From a checkpoint of a small mixture-of-experts model trained on Wikipedia: 614M tokens, 4688 steps.
Below are experts of layer 7 (counted from 0) of a mixture-of-experts language model. Rows are named router (the router's row for the expert), up (a neuron's input weights, with its number) and show model dimensions 96-191. Each number is 500 + 50 x the weight over its row's rms, rounded and kept within 0 to 999. Numbers have three digits each.
After each expert's rows: a language model's description of what the expert responds to. This comes from a sample of Wikipedia text that the model never trained on.

# expert 31
router:447365466472537475536536538480518428552576407428426529617563441571519514563605542539512592482441507564428423486469450484585448513585489463438551511552474516490521469531439495479512455464557493522538515533521437572525506408587596442418540509489467501487525563513512506455520460476482394560
up0:471476517511435503515509518455483445484513506505502499539446521496532461484597506508498598486495471564479554478482483412551474523560503425662502500524577362501506529501525410509517526475525481509569511516491485373487429542523546514425579546468503477483556521531541462611520443531527385453
up1:470402458455428460608505486478431480535522514570455528504592523529496502486448430531515439509488529515491506465542457493454470530523497485444492370508474522523421481473540481531510564454426527553508492495505538368469450501532457534479536491562566592462540520524553538490449425549513554481
up2:475478408505502514550563514444399470532483528484406492484491578478460480449489498357495536480591481505513514486474543530415372354547524538484515492485516533477466512478518530480495541564550512515550460451429432565513522496512624505518581566435411536408528429434595608536467475471524426480
up3:529464573507455543469540459455498462451562424516410520464497394457487445476436593543424484486565498565482515494590508452431482496561480523514393576471522574476539484500537497592421594445492453608478490604450490510539517546519468555467595417464508432542581502636533463436393545541452578540
up4:500478509469471491552449455481442549500526527520597405471521481451527452513636383541521524503439534484528478481537406557489504515545541512486480372507553469551534492519497494548468562450445510451610564603584519543519536502578517409490531503473433519445484527561510530490494375525525505521
up5:543480577459461476473456503521546500537552496530522434493536554459483498458501469580444586510479538614455555582536482519456456494551523543407495407575562456547472406500452463436564553459389494493490565557495480469428576491575534480363601473518473436520502601532527498488525559438528443507
up6:513518610479561511387551489520455473500460468591384511538494466490533499414425471519481420452534425480453606576446544424471473532375515402536493571543504587414514482387396514596509515498523505471468495505465490499460570579469490513462495505452511522426533565518438527506471479481554494446
up7:437488451508569482551645446434518433541498400453592539530546430512531504416530488449498404489538437563578517416524467435618528475496518492497496519523535437607541427461526564493547481486459418466572541496504467488557446458477522595557565522441511496510505580381505500511591482480568571539
up8:591522559563537410471516504555575491593479472464496532515477557499587492457460474560509455470580496448410552485470535410512444465455500395527475464501564498467501468438445568456520459532500403537409555558581458383444477518566577461568536524476575420600431509503542451369459550489552482471
up9:581508499553553492464466476573541450532493461449494469474503531537541520545526401396538584585546497583496574529600564431503484462551499561439584504587511474490559556425403458447504518513528416524482509403498497502491547536483418551441594467553472439534476533556450424564479489434500493405
Sentence-ending punctuation

# expert 48
router:509498538454509416477514519473410500530485546560518450554453551481531502444531442517527417524551521426390487512492522531557439517508362458511516537534405570427499512477619501501483516456436512494504537425542546535561458511517484487515477509507381489479538440456553407526566524471483504479
up0:557417436424468534474502548533503537512495433520524512464453476475462535576469429459500503464407561514503508480367529591507550430543497487446515440616593468541483496482489538427507498536494607471564490350470426492463473582597516558490574502453474486494527496463448501611508488501476451509
up1:530534510443519539428472460433517435521457530586431409510487495538409510527521553493499407460546468562498532539556579515549509472501506637479489446582504491557487502525534501470484618511449436476560514601539441450625563489484427460560520584452500410557428437400456442499558453527442536464
up2:534527480386412433476490557530486530389491491484513523604472452499431506524593615526475593418474475501496579500492453481487496520539480656529478497432501587512537580428545566433516461546551563528491526457513442414592393551537490459528464470551618486468416512491464489487496466480513476402
up3:526460435548498545489534534381540470482440578552494507489525459457471515539459464493508485479523489480524475460520445507556489472500448492588522555516486423543527447413490581515433442453524439520580524484592568493456483564465508621470436501490528452448509554436500536469467447540507498495
up4:466506553509503532502481497488481476491529535563466444522507487518551487453552494535535437514462523505482481433504582540608520478531461433500546434468598565540443537477502585566349501428577523523458471491468429521506615452527469500450499530512562520526567508487495584509592544496543485497
up5:475584570387502497619457570488520511499512459507579540490460505514530487487525441516496500496521499522544474503474560628558471416439511516495490520582542398458503497529557503488525547507476484513488436543528538516433549510476528383502497444432587509443514448485465421539626453570495523494
up6:470541452486556434540440515450538450450563528561539391450456457460407513405473564617599570489488419472504473504452409521455473486529480404513527491517513490510490364504436514441414588421488547508537569461627505598482447445553441515468515466520546519422538500512586542561461499543460489496
up7:528586438414594507480586539498447437536530409439506455478514559504541501513579563499549604453428471484427588523502407520548573558571533534501492536439480445530526470546513513497515450468539507474585563378545504477453513533504458588491468473552507486429558468391455560495473401546483415504
up8:515505410380463426552518414539518444521470506438586428556475572488441558467501465413452344450472529455552579512441478553519499589537472488526556512527534519497495419480501467431552464503470496529587443486526475477487552508461448546546472575481473458462486481541497518515528551556577486509
up9:423474549524445485515478483520529495580543563485501504448494516514503455562488500613489401468496514541474514518527442498484487520441649549459442621504504433522514537405568471556501482642510489568478521534496460476567528437492570543594396453561555532531490535648479564435507497464536498480
Nationality and place prefixes

# expert 58
router:423512465488502537436504586501472518497533616563550535487434461491560429412509545470542509559535457539477517500390467531510447488388570545460541500525393446476537541534518489600553492533533579482473569486492562540493454491427588565523433546540551434474485538503495594521561502562527539506
up0:535534419429472452485491483588465468556579465478505495462399544466485548426524506387527594535427492473535517499554543463451464497484629538477540528451572584523497487476434516511573486480493502449517454445522445511420535503403555572536386445463517457523512583482534554513414465522453601572
up1:520517468522484411505461482534461468439506584611525382488508514492514498477549574458496494489470465491475514422496503448517404477401482455379553502492518463440537511474519545556583465585493567469421548544516490501513570448416460492534521552559548420469487549337591513553455445522458500459
up2:559578532480476431502497481601548460483539584507594548472345533511568533501459592396545467435498487480542482509479526546555401553442480547532555534470524489537516503443515462541482472444516455488536367495512524544462592434557477432441432534434485484509400499513478482519489538508474457489
up3:483546506508506558578429449524487466551600447548626495410475533446543443456561585417497585544487477472514469515443480486578369445479515477510556469457517415475454462517455418469448498464520510398526515440453555516495567594466421546498476455417566569397550575461476519523473547562556545522
up4:476463504414488486527518434512567513417512487499548479464498520431588539469473536494459434410525473513495511533417525423471420431444523500445426437572509494522446565450486507521455530424459567488560493401391474508517553483512498522511503461527477517484407379615523491519501467469569397527
up5:498461630440594499463528459528436506479496530534462467471433469468525442434513472510489504484514455515452504560467474510504550498479540473467528559471452545569599462544472628531489495475565442534498510478448601466507459462451551568461374443525469510425455525487459544548535540508528508515
up6:488475496517531397476549544608448532571485555418543485502469476441451559567477468525560520477537452598515483472562400499520426418464477468498512492519605512532439471480553395509529551491545503503521489566510526567534534590526630531497456478481508461485438525484623547488500514552542503549
up7:478540464419544452526542450619439501442445590532484487478445468499494372489496472550499553447433533546494534486491506531487467399387513570518504528563514464522531604478518596489482483475528493420477507558526460398416455456534529571445524477501480497496518526509437511498511445448489587527
up8:417552531456503575470587525599473488454505501521387436497422535515494505526500456511440490534436431442469448524416464440530511441570456605514499591495519470451460460465483494565509529516583508437532576535587569494540528465464474488448463486527414504498472491436573522475542511536549590441
up9:472492450522440564507464459448499509514551625506505545508484447459486432489440577506511372436579458579444506487502469583549461419444460520528508522474544493590559575469586554548471519517468486575461397508504327593454487518602551418522563516488570467448473535491573499519479461480506303532
Foreign name syllables

# expert 55
router:541523511471505460441519455381505498484512454397508572535446524476493486546454422482610499474474575495491532575496539493469612536495600465581544542457454489514397499543564475526466523458548457507484457585427471431554487428456489518541514532561524525501566509438513536484513545501510381501
up0:446556514502571479504517498514488531508503505542520465466461381509533515437493511508436593540409585444621482481407517528456514511560418518536471455519586487475489438561615503520532561484459500451568474526522490519480406476461494475390442433428421544562485544452474495523512441371437519494
up1:440551450491532547558383407619509602541425501469503563607483455530497494533534427442442519432511524468485560508478516445423511472456436511559495500535439437570430467473395487489539458487507438511455467504459518489492512499389548436470501492637601576529464460455543497543530417456475520433
up2:541502529610496492520469532428453546524385515523506465466550466560499518582522540537591473450439488484468488538610495543511547524521518537401476548454519444501569429570373564434487433449590557524477417473506529419514519501459415466490464495549502483665515435500515501468528505508456547423
up3:467467480499523515586506567520524563492522465546522470554522493503509460439444507499552488493570478428537434562534516519402561493539547428493477500530465448498505442491405540468498474470553413508472556397433533529451517331509419561467479419517504481641476503507502505528515467518516561495
up4:543549410543534471455519444397565527548601465476537404589497502534465458430486453528468551528476392380495475543502563440462477494513510534543459542503591567554422468452586554496492564489502552505451484467554511467474516525490461469382492502523565562449527459463539528612512513565550474425
up5:573519579498490459423476412586479472480522576512493437467483475568468525407432512559437575435522527560490547446554467521615469509460520450475482510399501466510547633570526481506469529383559434488509444446562465514502511502433422583539503429439480563506567497440446438521485493486447473501
up6:551426468512426540529481481468453466324574501441452468528508483342497514545506428498502532474514546504525485603486464488491585494511539489508443531561545582522445435455499587445561570527572517506505519502494567509487535582460506474513542411511484546448389559457528479452591363447502506488
up7:502430503481411531566518406551541436472436458413476562363459525486516488402474491521441439503483507529502521487541538435493461517496459590506473536541540526482552460527505584510536460529541487423385426486497553452420483503523488493537521516571611532503503597506539608544483547488524467469
up8:512415472483530446598528478515494485498561523474480423586481409510479539560419488450411547516484510464486542525491494516526594475579467499515480432554530608498447477466564518522506502465552490505487505540497358468458559388457564375581522439482484518524554500436451497514476513523514515457
up9:507504396476452556430550549496530444497516557477383470522435483516424443517513589538489446449500550524492608483557461547539473488567585584453508490495497466508525379567458508521459497491429471542524455564583514492658494400404475510429436550534480548457516433463524468507536472567530544484
Romance word endings

# expert 15
router:431563468548547535533467555472552615530422489444405570498500575506529492502520514578546544471477468393492554596449524532414532530469500482389552449519550515519560635568405428456464530455537437473552634462444419499563443490575571523565515574447497456545569472488573518496478488585482551519
up0:541532471424483536507502438501578541507452457505566491438513532520557524411451494500521505444500415448432495587512502432517509529525581509495541508604561471451523499495416524529478520576467420447406586455527522439510486494481447517517451529465449450505479514509514478543510536518605555425
up1:557546436412478534545542485531407489499512473480548362462488488564541433590512443419523517532520443490559583519515461490495460519545514470475518471568539552522577519491530474426380477534500448548460472504483474596544486559540478529555459465494469524470464537523475582525509412514557424557
up2:481560517429526400553493538444502464423533492500393437531532473479505444537544413515562519449489488468425535591556579547472535507508547530480385423567521587483571603493566599511458435471550421468496482512555517450416402555521513538536414491438499516473495471516480532577444455453493524633
up3:535417526484531510527561507405451492622442539578502480518501465528425537563386488433560407476576535551507490502571504447475481544499475581597513511512539587508388480472479430551533439639472509447457543461620511519518532515466499412482504532546575536519395460451470534504561526492482537496
up4:570496465487602522560525499472573609553399500481366410536498553555487588482497543558479544520562580505523515501479502476501450514392501557593489440470633571535434512451513471509497571425426620492465481477467574451563489577505408511514540541450515488544516521570542469559492556430588489472
up5:495522470512479562392503461571472486466559488541413363555521469453514505558500430473390542535451510406546531463575580551459430496495470528598557648479480526422520443488468519478522525512475502488536640559509466474515559437541396457494437483476549527519489445491488462508480401457580439441
up6:622399479531586506488536554542424585447540455459424403495510478548456460432522469447480546570420482500586456478446501474470623501473506528489452453437521495534538495498517461558590586503506572396512521454482536547468472416449466499411400571502426463459533491593473534505445462513563521528
up7:545558536459491583557477536431580577498534535611603468471480467430538521465513461489477495536470492539529511596578460418431437474417489426606440514482514488486522555485517438506481498565467513586544522592565528541425438511476502492497556508629509564483484561471616438600421472500595499532
up8:431577468481523470421551476515424530470453500479568512501519456483465495548619455532553409599574498439518560442528551554433475450469545474439485474443441419481546543503406504441531553551469422409509444559526524442564541423439411552487484563399515373487496470535418431527515495478450510513
up9:498479495535530522538568555574468408455530513480534518495513421473368553507607452504386559501551522497520489483506483516556457523428457532402480470519477536511546506562525452442436547519617471539572522440524497380603540456573462472499549467509468443377492524456408488490577528519486538477
List coordinators

# expert 6
router:479421535484511491412472599537475608516497604439550484590428474480577484502583486500555503600515436608468509523500446475510547453494470520478571506558468453503544496486600452511488519514422537630491505475465461558483474504455542502521454556529368454497528510509476434530473596522439501492
up0:497499531473498557506616503533493549455551519521496501538552394490492455447404442494549459499474502513561579580487401531428511540451491545395521537525581481498497566437444488491493523429483434507455571547502483485495538517491538479444538543484464487456526476465502473456510468501381445489
up1:597428548468530424572461551504528420570493506522478450510534489497513426437503485557450518537500472487527493590618543582535486496454587550481550453546543381488577500471517468456600508468467493519492548468448458432490504533589506580484496508501550597496457420442462479484557503597538451550
up2:499546392455414608463519522545518610483565467542514569473561417457502558421468445502482536515374508541526467480450387528502528540573476422554516541542523617501429483433477481518409531523491525503501520561535468503447541471485379401452515460541558536610503511498508496488545516560375484622
up3:467477599436454563516623496501549472502547562472499479583448469445512460523412403527565472439486458536548512558509551412523541486555429649521469574402512499490504361375532490465513558475439543535555493514579426495478509463402514511518542529487418517451553487504473473528379510581450490564
up4:519476471499485499481460489533533507445500623466504518507386530491434451481486593542518479478509487588484485479444453392514506436517524560443523484504513438535589450480482473515461427581425444510520443530533473529470562477540551486549483476477483411499506477467552478539469474423486511537
up5:549397482405461518490631526425495536451454509455556507413423501394523581467562516543512484550523471607534415439438504482465465515488571525517434478532547502450479445517490480577557491520521496411529483570400473526578526516540481471478562418421534521458552587494407514489438449470499449517
up6:451445492494446506462548523512620535508539479499523526453460575516500564479611432517532455506400502549498554607522491512531456490475432551502440420531524465544430517457384480542483572465619465561487457489467452468483475426581492527477450502437515537592493538561504450438481482469462479443
up7:595494480513490530599515483465437413461434505556524515426501517424459541475481424450494454448493516583461415525492526487515471396455485500464508567522468531504486601464577505557509505541410483457553514495491571441504552413446635452435529458486532467535561493532503532518461473512475560401
up8:441501515513543516511451548523442535484538495501395562475498496404466406498513473423538611468495489451527510455460420488587500501371483440480486367528557509573580487580525459507495528574463559478470542545489522491438540504544584508592501449460510463473535538426454518508583505559548570561
up9:457508550410548450458538542475448526435491567471459516449484416535420497450453520467472558503495559532596521465472492548468457536525384484454504512439470512499438410404486478519555520431486479522564512554464544454615491523484409520401421556535466448377552494439487456532504503391514468431
Acronym and caps pieces

# expert 9
router:565478561557544509539494501440602413531525506596426517489521568475494485447588425510444490516533439568502453565517506497465546584366492479467471557417457562493420525531359507465452427482560523434569515502515487511525484443554546556571568464498503553470518484594553475540544494546469556560
up0:574465470467476442522552517567449524486517518458452474436535511533457540463411581447579578482550411524453472453464492548538540605450461412572565522553554591523479542445503580557450596520571511478519487509457477545473554479495489390526466514540527561474396510462584465529488449506408548519
up1:385477473458465489485499560479484483473496460541472501602575451536397465506584605453541522443567454467448485480529548432497504435489549517472498386472427494490469493480509552449313461430493548526454533465500524527462442506516554473471549468485461559433527540500560421501408532451506556503
up2:490521520455499545505481527543530537497527578524482624485434434552494522438613615553482518409504518586589460498464496487491504424369450521512473456510512462502525460540499527609541477513522407582428521472504404477538565516447466480478666561501460456505487459492512471604521413434596467482
up3:489509534609437465467477493445515549494566474480520445479480446455488544470501485507484487519476457482490517367528424522552476596506513534534495459522455588510545474470482541485504512607517443490571517488497400466488412511510508405488496456547487533525551460506484452468509522587557393491
up4:432485448432466573518425557499522511603480530545448479427491497518569524511464485510632408478549507581434479517601598476523518452516587447484490471431528471477433376531491455546531605457543425526503516486481476520514569475420588465463434490481499551428486535428565420466592503513495549583
up5:437513600535484529482569588489498409464500433545521569454474595429523508423522488496426485472504498466520472497560587473531432606514441538415451435468532587482528483541389593445491580520487552493518518461499497480460550481539432525482548469401457506415454558583525513544515509488516449561
up6:601497443513528559604446521521553470469622419549501539437502512495511590466540588507607437559597526542536440425548487555600496486475525495476521388562544554451537403405469528544452453486472478472493516542447441603408443573433556435457497503490509579553508467469529442536509548576545442516
up7:497463487478500525523490528380479418529503462602427541503435430472461528486487489631557474450437349556471520471484604546462490500470504512466515505479487444487536482574443458500501422545548523500501543432499482507482498519500592471506470410441521529426461491469459551424425526574550516518
up8:515606453556456487530439542570402496452534445508491438533644517511528483522516440512443460513491498542478542533558456440447434463479462535462553491473505556485514431536553516485515454507539551400479574560448498455479519388485477553463385492485511443505601517441486482519572456609544587496
up9:503569495527463565497543531547523389521512545509523431462499494509539522537519556482467535530550465496573454484464468570476482562540491555531443546521463493534608455511428491418467463479489420562417536493498593421508496511492535444542547544465412495346396388489543446468581572444435465553
Clause-linking connectives

# expert 3
router:553507474538411394516526502450528559632510517439431553519616596479482465475530426510506469561527417498500490557516577452491535525532551456521582474514433570516501625500408467412495562411505513488420446558485465546550456481621462540495497442496561432430486603472550570464498538502482510528
up0:520459636444544539520467580483462498404496495485494503464519424469514476467536506582560533445543501410493478497526495484443563500497490557524539495574504495512557433496515518475562547372515395575437462447543447455510532525436478536487417563480408528390517451452440555502496607447539465451
up1:476531521531456444444569479447560551528535594416550528457440437563444567501462489593469447529465536543444511453537553357359483524575453522467428521436555462405475457555481570434501432512455469507558500542523490484507592510502548488430454572493455548496407646445547494530505518507482497546
up2:473387518488426499584450493533513517557549557484529461489563448498556444463532584582444484469461489510447430458484501523484545431582425562527503536516488423475514519565525562393497379565418499443445394515571451545447419492476531524426540491414505492466382467451498435481509524520463506592
up3:508477509501521545543522391432539444408565499414434495468514583488525510475405461488570579490451505493507545403499501418404438548438361587495543543520525524476448463593493485585540474516487481520454491463519410489480589499495568451465396541462551487393516466484412480437418555552604510555
up4:495523431452433485505566477474573494422509503456486475457484499551456494423526500443509456526434464621519559436438460432481551601519502587446469518531532456621548447420458496501438602593392469585515468465433559499499552501578565519391497468542497529464463563522466528539477544541472453490
up5:475501517470462471519451460549537523514487512481544432490544576435473525609457405575504572427528424466502493514499559478482526468511557499523539554465498516521362599498511523571505502451567417500518401534488595477488577540483448517552477438491540473471552420416530581443526407573460440449
up6:486443483420510481490536441541479507477585434402566533530520477509479528515556446416427529510503498442438574464503622457385504481520522473449507489545451469559464527499563600429478589424459536475510522479554477414435528523476476470508500476521526473420481468501479571524522462502513541516
up7:502459541572544513514503433556532532521467469525495390461576541469503483493528411534436500492513451520543542456388379491395510567545561438492432425392452471502457529505463608531423481511523440551437501448472455521460549458386464478500453467511552383518502487507477550535500485405429460457
up8:510440478526629504443553608469485462460515588543559460482557528513472467443500435449487522522386436544487534435485474497530543558486679470564470532517516493550543590521474450379460561488495457553546523500476526555406500486540523539491592416458586525429408427441524498535553634508432542596
up9:563456582586503436482415583492574554452443547459429506430506496547473580547452452459527499529455425505574504501561441496460475538530477493515458489481482496598386457484492551452440435542431508387497574576527446521507455542600526471493536429516487467495496542501502472507495513520468547474
Mid-word syllable fragments

# expert 50
router:443557468514554443458501507433477561467515632518532527623459456512560533418510528435572414502453471566514598524561509481495437518425450425477464490419496539447500504498535496513381481491498501487548551464431544508519491517506500540444437523568391483525495442512548457489446441456537552605
up6:514540466476544512446568479495515493469478512467519521583509463503521512587505476530386476479498498449437497568604464415457544656498468566479514450485535496531407580545461487545540553525639568446381527425511491476533496535474515527489443569547492525579581486522417477443465470529423491509
up7:524515490434558537500449422489488543519480465456508474486383428526465571478541495489432562460459491515429548517506483512452470547499391448516496399596553487419515461533452483564491492558574429556491513572449538481516501493403465545585526418458548517538488461509495514563537411482528549566
up8:512456516434466531530418460468527467508489443437521421491508570532425559464477483570488504596487477469408571483481452530527480498581509404479479522524513438530601565582479548518454459579469469576512507516449523523411341535511498634509485551411474523425527558529628489520468585436538515511
up9:468462655472518587586554508504483466493505454461540414495473412492494471551558474547541510502504484536531582535578541577501500482493564496496513480477461578495475445467529545456479449344532468554462454469491521514579486469487509507476524496428391518512623580505508442501505515516466541546
up10:499457546464495490487487547542575493432577628541564522507563423470498465546516545519524557510511431506521534579554487466527496509509422524550537459506428487554377544526412478491496503422405480584522463439566512465524385484475455435584465508454595520538609479506497454542467499546586476489
up11:519620530467464421592435444495481513491466558539595563582465474511460443479481530505470509469515505501495580578488524486501575493563503538450434450490495482546406491442519503578496532547508569483559625585572429482600468501557500422602541517463495447522510511587487499535474452554471567515
up12:555448450498416490449426557545506511489500439522540464520452542511454514479478544499460478475445465502474535452562480469586559494582412479486402558538476502573409501485541445465547553500492459480566562488509542437511473533513502538499437548481519524602461514466522468420540505407413447516
up13:428458617497587542523498426481545582534443450378533469571508495499545443494474429572508441493481428540497450440452444501445581529523454460460480466509435507566480472429582594532546522458458523547476518552498526499423539528454554541433495531617442467529562480434460518528579437484507502525
up14:420514591470529503529409539460620496453442446467471500557437425549533425460395528525458441467455509517522459562417547472486484488496535456524472591479502451413493468546553498551544495398466426487484401554546433497497554523509467587561454471488475536484434462536481468540474457499541450456
up15:467496578494458587466471487570467514465500472567532453523572533530503530475536543474480551456497469468519513389503587499540539393577479416568527497514553470450441429600511591541455461468551581461501577468508539428493564512453513511526505550507523495502487406529479562461496541514521416504
Name-initial capital letters

# expert 57
router:460466464462558477474496566487411518507470539588523487579468521439503570561510424428621438577529492473466535512453463498432424467526459456548466620440455569453419542557610461515429440430458518465474413485447466497518492492546587552453470562536469522519514360504532464568498446426464536529
up0:545508560478502525455491581505437513483526487487480444419445433446442435562454485530497553429559482521531500527480503430432477398473511572513487484475545600476475417395425461519499549454345507588460445495423502399507529549555532549604492564479487471413528525457633472510470515471421442464
up1:434512576464529495430557562477532499440482482417533483587491468562481466606570499456474545506513473459530472576592448491521576534455608537473545522513482468595526456470647535428528418441556411500399520481463470465495400506473444510577500632483461454555447464405461399584483485463450524541
up2:469514442476512410468500543413516449535511431544483503448488558463491433448515622473440515561482514464507540506547452433462465525584485517497464542430538503436464548558510502462557469564526413462388477540611535466522454618421507499506506567406457433488491602430575605419521540435494554419
up3:460542463463439487561520502555532535460516490466491513543472493416554519495434497475586542637433511570443574462481486546441478440596503393569493486528546525591545497524409460510419480521545427534493470446543489418514569565547583548452465501549528432515502434501537525524399471448516488432
up4:531553526440453584515460510472432543447465546505452531526541451525565480449461488506466514369504617459612503431477499492522580576549503593481527596498582479502619537490446439469441477495569456512471551525597440543445545500584533549512510426483519465497598529541458542562460492464564539479
up5:462487508508478484502478513542551625559502512455502467449511499491437479418438417462498497488534466471596515547583429414563589559471433430439381514492493497525484549526548558597469453505539525523474377504459514544464623504515387545501441535514488562520546447406413402624529534539457461416
up6:543520499578536616508483515488495458572497537584543458478508510444527551582498525553467421517485354525550533543500523480481432440483527528471489499524506480399501461472427537625476499555445484507575520394473481531476573465546409509583592534456511555449485491506513504409565532526496473540
up7:519545526525420517479472506550609492445543510472470433514525485516441593456426515498611428513500487486551475450552552560446514510553545540494475584510487473468434487455550537445526476517523457438483473538552544489465522465406437481578558495494451584383503393529500513506500462529426432470
up8:483471492407459522579529410586510527352546508494477530534543439471461530536526546479447482536473617488475483500468428512445464547429531505538527530444547567515487504497469475518491440559514569571469469439511521477476483554568491543525532509456534540508502454442443439540502509544601535428
up9:394426528494464437513492508402494558493582562488517495571501525582481494577451411521497467502484463498584500542510445539382589589497588611427488510519503527432618455454469579431549502525477552436404404501483477416404524579499507461472455475510546503562448469552562529564478460483472461510
Place-name starts

# expert 37
router:490589473547621468511460374488479510527530523615516501516513438494573414479480519532459493569538422549505523535467467493538494519541534463524461472524549498431423495562546483499487508529549527546502478515401579513547480438540409491519512485578484550563512521493546608477443516462487418496
up0:545578530469543448527497387461529579481533481502500602479550498467448456540435520529372492489556424510455541552509503490563562506561473468524485560451546519517481482463453510427586464524458435441544435436505561430551485499474483458503511469558524499516440524458506487424506514470563472572
up1:489412562450524467492558488547479585577445613623578512463498479525523573525506503588457537487527489520513470487585469463420523527563476462543455475434579555457364513485492494577463586503529472487462504504500509467408513454448534478449488462522439460537544622537520456519499635517470471456
up2:480488453515538501496450418408495545503519565569471495456542432482537584561428567428484538597501423537485529547473430499534500442592458588481449497478519424574469430454469548462544495455585496421503479519599528481427612535518496482543488494476521576533580520416525509484358483473458482567
up3:490550539534578476593362475539514553452534567534474458498443492430451510615479514523535424472469528546529417482443509500570515426443449478470470493486496538489492565490521491521516504498535523476533558571550496520457521489533519435570506483425482531363500474438473581507402500452516487427
up4:506528573485535479519517370499470487523535410511494427497455501479535486523502587562446462456468523377528452423474454501519543469501539421551574518469573427596517530562487410496519492522495482484597501465531449531481540486416393486468517493562475563540440429478475522490411467559534527523
up5:529582454506567532470461536455508415541408582580520425488501362486486451512554467531486565587583447492546480572481482481440499452523476576576473471521557488381496428511540543418501470579541421440550542465497479354498514540521536458561468499435555522499444564505484478449493503536501488559
up6:670466460510458627502500490465617508503472492482447493505421518403468470418554432424449530468558468524452484532564571573526499543452462593550566429427534488527572534469562531443654454497513492486466504598516455444509587490500493521466462500471527497529498526442520520432462505574525350519
up7:572503496541532487588488494531492401514529584470510433481455494540529466487395581507535567486470528582472440490473503558505582376505533522342503505533508564416512465518573477537472521571471530599495411481596513535499543523494506443517508594467510528549506526447453537587393466417503545591
up8:504452574543548525557458511470486504473506433556552446510447532504541451483435465482451446505494508463508557562520509487522529508613415558518365531506619430542500449510515504525513422449458531506469420537601518620563529597480521420537400568608479534526497470365500504486445452463516539515
up9:521523544446508503553431487487499460464510490617477549455526452467492455489465522480481582546559496489589610461520457420558527455481453608453433516409438538547501435561531443522534528514538372519546445532456522478434516510465500454473566556550554536440504558451431457414529589565490486467
Second word pieces

# expert 59
router:452489457552450472476529421461449483500439523586501512644493541517435473540433559504454563504498442490510534418446475533481531495526526456511553503437476461519508538478479458493536570568481439551509479545493564472514424456498475496556572575537439466511482428521447522452507529452380440547
up0:495502439459425497500424478520483451384421494494481638525599574442491507543514538453488504552506458449502539455506600413505523445449652531479442534466490484500481517476596448601579497494531513525559471513476539427532592507505425609467596515532496463471420515535501436432506548490476555479
up1:565516467503471545566472488469394444449423547575507399442515493509507546503506512512515503514456489484521522454460511421553443569522493566543474592556450403537566538361548473452415493466505405487561553503473496498457640553589451519546512484529574493473432471544568483515474606516448581473
up2:484501520444604515603518493538547485576527533593460566569503552493541489498478397497497370483517447493495613427467459533448437465633432435508548503494511424512477461444483570518520464506511527535458372552467446454496527464564511452453487482518463421465477509452498534403549526525323412543
up3:544459405511454495524477346460551500481494439517462494565574511535502549586432552516403592520539607435501494510493530460383490542487567493486430517524601448463414489491584478399592478525578413574424452496564412546489571510540481486569527508542444516464446528456475523527455498462508484504
up4:572522497531612507506507504537526530476488553451473512522485514497508480474367545479391597501549500438526483440455397526506447520405584529431416480553549489499552403475522541480421490475546568424582487506570609554485414431388488392465546453512550501455411514520549542502523445515465513499
up5:518477535470481533543529493412537556479429536535471478507549478467561537403478483471421594555422437519530514488437502402474463587593558547560497406454510565619592419507480527546523525546539447495532518512415448462447442552523434489553461557531409504484503509492497513523534481513513412484
up6:427461440557464606475488629516513551489535507590583594494410428498485523454512553489512546532553568504469530412440440424516507503564564526581521446590499469551475520494476573516463581526496509400557453435504546501489522457592446510531452481394483560484560615498531460425480537532468461495
up7:494409583476447512481438552519513549415445496509519544548563523432490458544425485492562535526433525531450563497547512506551517509523573529526530497391569562467475446506513591496553465528432490499562550384459498634559550443412500525517554555507424550540461421521569465507504493502498502397
up8:464478458462504482612498541444538463456517417457527568429524587574542475482536447446555522511556462500471463653583483437535501515525502422469462541461469528430473484504493507483489360537488427553533523428477513501524479569522499526530475445534473516459495454526497490350474529512558472508
up9:483469419476509454516507503521564550525437567463477402457535471420444304493468476446480518532498500454526507500549469460453406591486565444552426404448470429577579435522542482533556501577533499513470461491591475374494590472579593520551560529557478525430484469491575447532457493537498478487
Latin taxon endings